config.yaml
n_experts: 48
balance_loss: 0.00662
init_std_router: 0.0249
vocab_size: 32768
beta2: 0.99
Below are experts of layer 4 (counted from 0) of a mixture-of-experts language model. Rows are named router (the router's row for the expert), up (a neuron's input weights, with its number) and show model dimensions 0-255. Each number is 128 + 24 x the weight over its row's rms, rounded and kept within 0 to 255. Numbers have three digits each.
After each expert's rows: a language model's description of what the expert responds to; "mostly gets" lists some tokens that are sent to it at least half of the time. This comes from a sample of Wikipedia text that the model never trained on.

# expert 46
router:113119101151120098123144138161149118143130128126112158149124166127153121135096103128151106159086153131105139148120146141106127108135147108124145109111144131104113115144079082152109105124121096149110125115168105174124107126170137122122146155093157120080156139111135147170129139125164184174106136104122149101114120113128105149116170115124142163165180127171144110135111160150124096095102118161130169100171100103142121095112119160120166142215152126112056134136089116134151144151119101133130100107149094111117133105131108071139096133139124144144128146114114116109131075103153182165163159153153151075161134117105144140118062114149142096150146149119157115126139123160089122118139139165116157109159143116146103143115128126154116109112133113117130154119136120151114119107110140
up0:083164083133150118068133145122127139105120125122102111104119117137141137132116165135106190196118175137145129098178165150085123101126110108111131107126127122080095139117138137106098123147114133172156137091182122141127158169152168151122119112134146128135120153115125140114150103131127167149161086109125135114135111152168103122118121107161121146116178127113120130131130161148154141139142134146125128164102121139112080153090130099145098147170126128143118174143160143105134144162131127082106135148103139121177126136153097096110130097099116127144120152099146102127113126133141123142112153160154119129154197114137097148133155110130102115118147112137169110183123131132118151110126140107138132132125106154155153105137119152176071167136121128206116166087119147146100093135110118
It responds to: Personal and place names. First names and surnames in running text and lists, such as John, Paul, David, William, plus place names like Jordan and Bengal.
mostly gets: " John", " Paul", " Thomas", " David", " James", " William"

# expert 31
router:129141107139124092094112146154076121103135135130138139155133112107135087113127090126181115135086162103109088123176147116143117085167144098152123091134172150111087111129090123103126113155135139143133120096110101119114147121120140161120145107146120097108142133121104120143148163122117141081123107133124146148111128090135120160097151085120118138082170101171130110177154131123135107130094107155126146123143113187114140114130140135097108154115138130115126185126109126109172178122124139147163140109139125121131095113117127109133096145150122127119157154173117138140137148139143132148146170178136140121099149113116160140092115093167116112129116119106135120155113108179114097148110153131120179098139105151166092136127131152143157099109124157121052143127174111152186103091070119
up0:185153130106107148099095179209166091108093138125146159107150123152120132083095139139173089093089110132159116146119152157087146153141154154138104127168138148132126134102137118140152095160176130144122083103133128149093155133171145161155105130104151154125151116107127117120141150055140132149154118125144135107146117146158092141120147135083137109145105143148104113153112128117134179125144123150105099126119087124138096116096115161115160094169116151109143118080154128123150124146115085095100150149157135112170094141113135159117108136173142111126115148132142109154115132100141107119142159135139128101133116101126141134145187145141131127112130127123124156165175131133079121144078140130167143123158137111111117108154171116122128120119135160158131086173142125139115131146108147
It responds to: Dates and ordinals. Month names, first, and ordinal or number pieces in dates, scores and rankings, such as 3rd, 2nd, June 3, later.
mostly gets: " first", " January", " August", " October", " April", " November"

# expert 44
router:105153102157159089101169141109101116121123122187156163149112128113107105114140075117169117129089155088102155134122130119157134089179149130103116098114171147094136103131157123152136168148157142127119093134129089128098094131121123126115146116071162121106133174104156158110152119154129117124105107115113122091137145122152128128123155153120128198128146109126118119084123110136100108113102144157174166137143134163133127080114134137089180133165174151116145165126114098102149118138090163162163115153113108120107120128134129131140094164156102108173170127115103094097111109156175120118156139128157145100139119113075149136105128097117091111138130134136140122124087113140162085130131143147122146118132116116128100138137172117144125128127088099123106143138133072156108120130092116
up0:150154095157110115123092115123127106137119105131151109145125141104065082117129083151141111158107137139092132137141135159155080135109157139130128136130107126117131164106130120140097113153133160160142157114117134087139122140117157109118140114120089144071171115126151116141136139106170158156080124148139153127104146167151154097142125159082124146198120109161137168117139101133084147143106118138125098110146126182142149117147130125155138094158093131112159100150102086143123164110128107151146153150118135122108128126143144153146105163125100151117169128127136125127104127129105100156176124104178108117114109139132169126116162114140098124136126133126083123117153114180131121142104165114102149106124161111128090153121114122149159160144146075152051075137148112147136156146098177
It responds to: Past-tense action verbs. Main action verbs and their suffix pieces in narrative biography and sports, such as won, became, led, moved, ed, ing.
mostly gets: " over", " became", " began", " took", " led", " won"

# expert 26
router:084146119145112117109119175119087112145103067158151147129089138129119102091123142130150121142121142134115122139113116099126128132125122118131118129094158150118113116108069138176072129144115172163106126087149146109093094111140091147084131156142141106056106138086110125179141127146146132138110108118145127108120125108089098121124148108151155128163220119132098092139117171119103119123114112142129139105135107147121109083127167194156154136155135117097129169113129105110130138139095146119149107090146115122149101137116128096141115132119143169155132141146142114116104105113129122148170170139119135120148113111092166119130119121105137109131168121136135101140103126149143081166092145127113149104132092087129116157126110131136112112099098134084136180109107127152109089105127180
up0:136100120120169114129140119127119109134110115117155151144115178125159129086087123166102136110113097119120130116142158165091100096129099116146158100098113108139088099115141095132122118130087152130148144142118109118112146146136088146131122121127149112095100182124148167105143112129115145124153064129123097149108098116126150106154119116116134107126140105114117168126141165146126134113127084129110127137142125125137111138112060124150166095121135140134084134132134091141151124135162158106191106138090111143129102138106098128133162082125117117150143146128090090071099131070144116112142080137134074135119142165138128074113116141106074104188120144135147121146163100144132136101076099126133110137172132079139132098109125115111131112174133123105116085129130140160097142128157183
It responds to: Commas after phrases. Commas, usually fused onto the word before, ending introductory phrases and dates: "In 2016,", "After the World Cup,", "in 1968,".
mostly gets: ",", "e,", "),", "s,", "a,", "\","

# expert 35
router:118129120165122114108149129116101105125151097121092134166130179112142103132129088132130110156102129075111155139133114124106127104110124087113116088141154116131095130144127106138137099162134141147137137136155123133085138133151131122107128137115133113109133144103130113167155122160126167137125131078160155092125132113132137138100142066139164149135146137176153118157120148096114122103141133152120154129167156151115142126118139124116145126179140163118060113121113119134135114139089123125146125091121109114110150103103112083138095128125118152133127150157100097106123146135146173122156179149139136081115082126123155145111058120148090100132171197136149119115127082141127097097126183196114125109168120092111055164113115096144140117112106118126115131122125113169149105100103159
up0:104161074148121118104141157168112112106113141153089170093131120148156070123130159170158086111111123118136110154133102118121132124154193094134138129148139140103114153112117110096127172112137078110124075121113142133127141105141120160100121162144136126121122132067121104143139125142105140167125123137094116104110114088107116124115101118112149176113144185131093092122088078077090121117174148145139164128102105125168125102120153137124136139148137152105132167157126109112135100149172090166113121100130110164082135132111116162156137137155128129153148135142125101114151159098097138098167133144121124142135108153138123163118130107124119151192142130142159107099117144092095075128125175123134114110118119177176127127148164123125115097151111127103159130150135103146130140133135115
It responds to: Name-initial syllables. Capitalized first syllables that begin names of people and places, such as Bar, Kar, Paw, Sch, Steph.
mostly gets: " Bar", " Sch", " Th", " Kh", " Kar", " Sam"

# expert 24
router:148105105126100095097119151169141125137100121134127122198092136133144126126122090223140109154152132120112106177154130090139114114106146106151098116135120146102150071149076122141159102112110144120140104162126102127121099090148096117119167130091140116132137144118110098102119104158180141123090113120106137129093108124163134124122164109134163168135142133159155071145074100118125112127134132141102152122132113123106097136108127146130114139137132137087126113152114128117161126177128131157134050096143079135145100102115106120150125115135114157128130173144121142121104114159121129100140182148163134105109108103124125121100124106155161129141131165125163135125147132138143139164117130156116137118174119120085097114108176114169092100106124129089159114118150149095107097126134130
up2:173147151143100093130139160138113142129132129144148119129131113095128089162113091131087183126112125131121121136106097127158128154157168150119113104083154142139100094132095151121150083114080098143100097148122119096078093119144143141125147112124095132147126120178121109134138144170103130125168164151188120143125117091147142177144108109141123144138120158153130129159109149135107134108135138143136149072144133099155115116098136110160182143164130118126139111110134096126157136124104132146142102117140160130075092113123083146165140139168133166121149123119101115122158111113114135131118141158133130146109124149165085114107131125125091104107079101120090181069115156118111119150101114151162104150130152135119145131150151128101079061117124153166153122126101117115136152102182140
It responds to: Of and pronouns. The preposition of after nouns like State, Government, part, plus pronouns and determiners such as that, it, this, they, there.
mostly gets: " of", " that", " it", " It", " this", " they"

# expert 13
router:115153104125147113102142145160124085149120098158139125131126138104155124162109140139140103138106125138121160177140085049141134125152132124087128128160128159109125079148129124135094153160130103127156091115174085146132128107136156099148145128127125117118109125089128160203132134131147143125120128149109180088130157105156124151121127114158160132133143077122129126160147127123118122101165096164152146075131119150120133108134104118125136152121136135127090126143091068097135188157128128132141099102167099098106123095120109119139114163138118197148148118157113113094122137152121163160120181124153143106147080143123147138118098135147140137139127145145198127147112102144114107116093165146131136128159129120164088109101146144144148120084110111081152111081144099125123124122134134
up0:137118073115129138120138132141127154164096175134138103147093145122144128158122150170124131106109121145109138105104123133153086091161079115111103078106144173174131121136167097102110157152144126148105111135149109143131112097121149147131147168124115142134128159107097140130089135181116136136149085138127141116104140111119144084121121114110132135121149106088114123140138142161118103112082109131127125120145131098133083122092112092126129108099155153139127162169074137113129104150099142073070159167103158143155103090113154148129118113136179108116118147127085136118134135137092098128156106142155108178164129172118150084100111151161151120127150139056162115170126163126115146088121154120120141125164172106132145076107151161156121130113114132136134129127123137160135109134146107
It responds to: Capitals in acronyms. Capital letters inside acronyms or mashed names (UKAEA, MMR, DJ), line-initial list dashes, and capitalized words starting a line.
mostly gets: "The", "In", "S", "E", "M", "C"

# expert 33
router:137137099138134113138133187127116122118113123185114170167103153136137068126105113136155126138102106134094123154154114086123122122172173098144112101107164142091100106139095087166110137196141152156176078110155100131105108098143126122118107138136128120096078153092136123146165130152134130134091126141132156078124129097139098141124147097136152134109155160121161085135157162114095066083126128110140163087118095141127118102099133141110150145167157141113133171158129062154132179122105156118145110091124148095127127113101133135147117115117125124159160153155129126123132145153151088162141174111141133140132131106093185100111125115111118124122161125123105132116095114116129154149137140146088101133150106127106110126096126096152111121101148139100135140115146119126103137123120124
up0:166128116098128116104144130114114088102111152112098127170129168091164116119117099162134148095143158163131163115130055134122106136165150121133123147140130114150101139100134114156153141099173173133136137134103159103138182138135150131140093100130150086143110139125133160138125111177086158111130139128124111131190133115126150108140093136107118090116101146153123140113189119111128143151135144103123111095152139138136112126129099157128107111136100139116166157120148122164113114113116141139167141141061094162152111139152123111131138139167104142166073155100136094130141106115152135108085112121084118138134120132118088124148129137127136130153174137130124140157135162121145126104129096161150156132109144111194158056120108152099127158105135058113118154170121110122111156110136122
It responds to: Line-start list markers. Pipes and dashes opening a table row or list item after a line break, and infobox labels such as Born:, Coordinates:, from.
mostly gets: "|", " from", " Born:", " between", "-", " Country:"

# expert 16
router:132106125127132108129117137170126128139085096161016122161080119132154119085146145123136111134141144091112127144122119126144154103119144119133095138110122163076137086130067155178051095151113158143143112109163125150115101129138141125122114129123118105077148173093114134168130125155138152138112121129115142118102115118131124143121122102146126132128147127170158096154125133115104113121152115147105160150132140128112098130102150166119127135130157147114105168124103116100136158145109161155141099053150107104138105109132129137152138204107120151163129160168107122116106141143133117114140129129158129123164104113117134141123101111114126113152142122141111127150101074164137080124102098125116141101157132103106118148108093141184108127101125101113169132129109130138125102109119175
up0:125085088136097115151156088140114126128083149119128102124111098135176123115111107082153108174141130090145140104094129146111102170178102134125118089115096095128133095117150120112112155092107102152103120157106147166130124127100073071126114146086086108140146130164139150097104110162068104124126096115134145129090087129103108124118070144157131109158122119107150107151166122113129137092090157144150156137099128147102152151102084120148142144099146109153093129119097124160104112098100140117139151172119178118124134109119126145142113164167102121152187112114100129146108091148131132127112126169125098121118126168121135107138133139101135095119162140153124174103133088131140124125148150143086138148162138138130134152136140162127110161133151119132151119125157124089134085127128159
It responds to: Coordinating conjunctions, commas. Clause and list connectors such as and, or, but, which, who, and commas, especially the final and in a series.
mostly gets: ",", " and", " which", " or", " who", " but"

# expert 3
router:135140104120103080120150142195121111145092122131102182149133149116116137117100082130139140139061134108132130171125108150110124132146150147119097128139152140107124103139092100134116070169119120126155120073116110164132102119135133131099100168143183100122129128141113131166139126135140148118116093117118139139115116106114090151083142117114119173167141113147137103158145144105132103093103123170150146107153095141118105113105105137096143124142115151129127142121141116133152174110130170184122115116145102132125104129150094120143105140115115163176154149160124118107118082132156166161161167132159150093086089110111138123086101110147101102144142158124164080125078100120079106163089133156114139104128145138136111143114109137131148119124128123121111175139102108151108110099139187
up0:176143121180132118080159180117134122153144142109142141147142132093138137106152096112153120111112171110104121132125122098103104142110166146141149141186117105110154145115148104089150171090123113114111118138083134117095145132101097115106137124121153115123121100152171127149125158114113137115144118098096129124065150158131097173121165090098125141147094131106097163141152142122122175168095170110128113127129126137143119104106122111120095124090141165121137128095123101080130143145124125163110119064161123126103130143107134128126132138146149112107160112136128098124122094156111172137117120087186112126094101081135139105135147146144112120112128099154117132161091163132087140159135166145159189159072100137108116174143126138144153130120106121101120112123088091128116143122097149
It responds to: Personal name parts. Common English first names and surname-ending pieces in biographies and credits, such as John, Thomas, -ford, -ington, -son.
mostly gets: " John", " Thomas", " James", " William", " Robert", " Charles"

# expert 15
router:138144082133118142121115139124111109134100124170159143140073121096105095133122105136139087127110125124130169132120133104155137136153193133152117096184133137081081134153069039158095080144116146181133105090150136199119104116128150132117143151123139101131133131132114105123131137114093155112143116125122155114105104116134140151169141144142151157180147124132143088145137172106083122114112126158160159130130127179119106108113110143129131133139133143113136175169118096122126142163111174143134098106108114126118170091117103114121105169132127122143168153145120148096131108140153112108173147152151140124117106129140106118137129114076164111131148147129122150157127088082173102136144130138093160133137138129120160119123135116164120139094119076109128130106151094112119114136146125
up2:084125135103128092161127148122143100160064107153148092126107160114132094140129097100136134126110143149110132108101145110138164150106130153123129140085119117119117103138068126173135136149155121149124115127137115124145133121113104129107126125129126136089120163175095125123163151104162155168130125115117145095108127174104121160184141126110131128120116168107125111116110147108125125140130115155158077133140102172067160122131088149104129127127147120155138092125107150129100156161125177118163123146116138124104145128082119146088128153154133122106106144122147107171159071158159114141124148101093132140143126179107174140113150148105141163148138083119130119141154119118106078136119118146140068129088110147138129148119167128168091100095137140150137095115104103145136190076099143
It responds to: Linking prepositions, colons. Prepositions and colons that introduce a following phrase, especially as, with, by, for, and infobox labels like Known for:.
mostly gets: " as", " by", ":", " with", " for", "s:"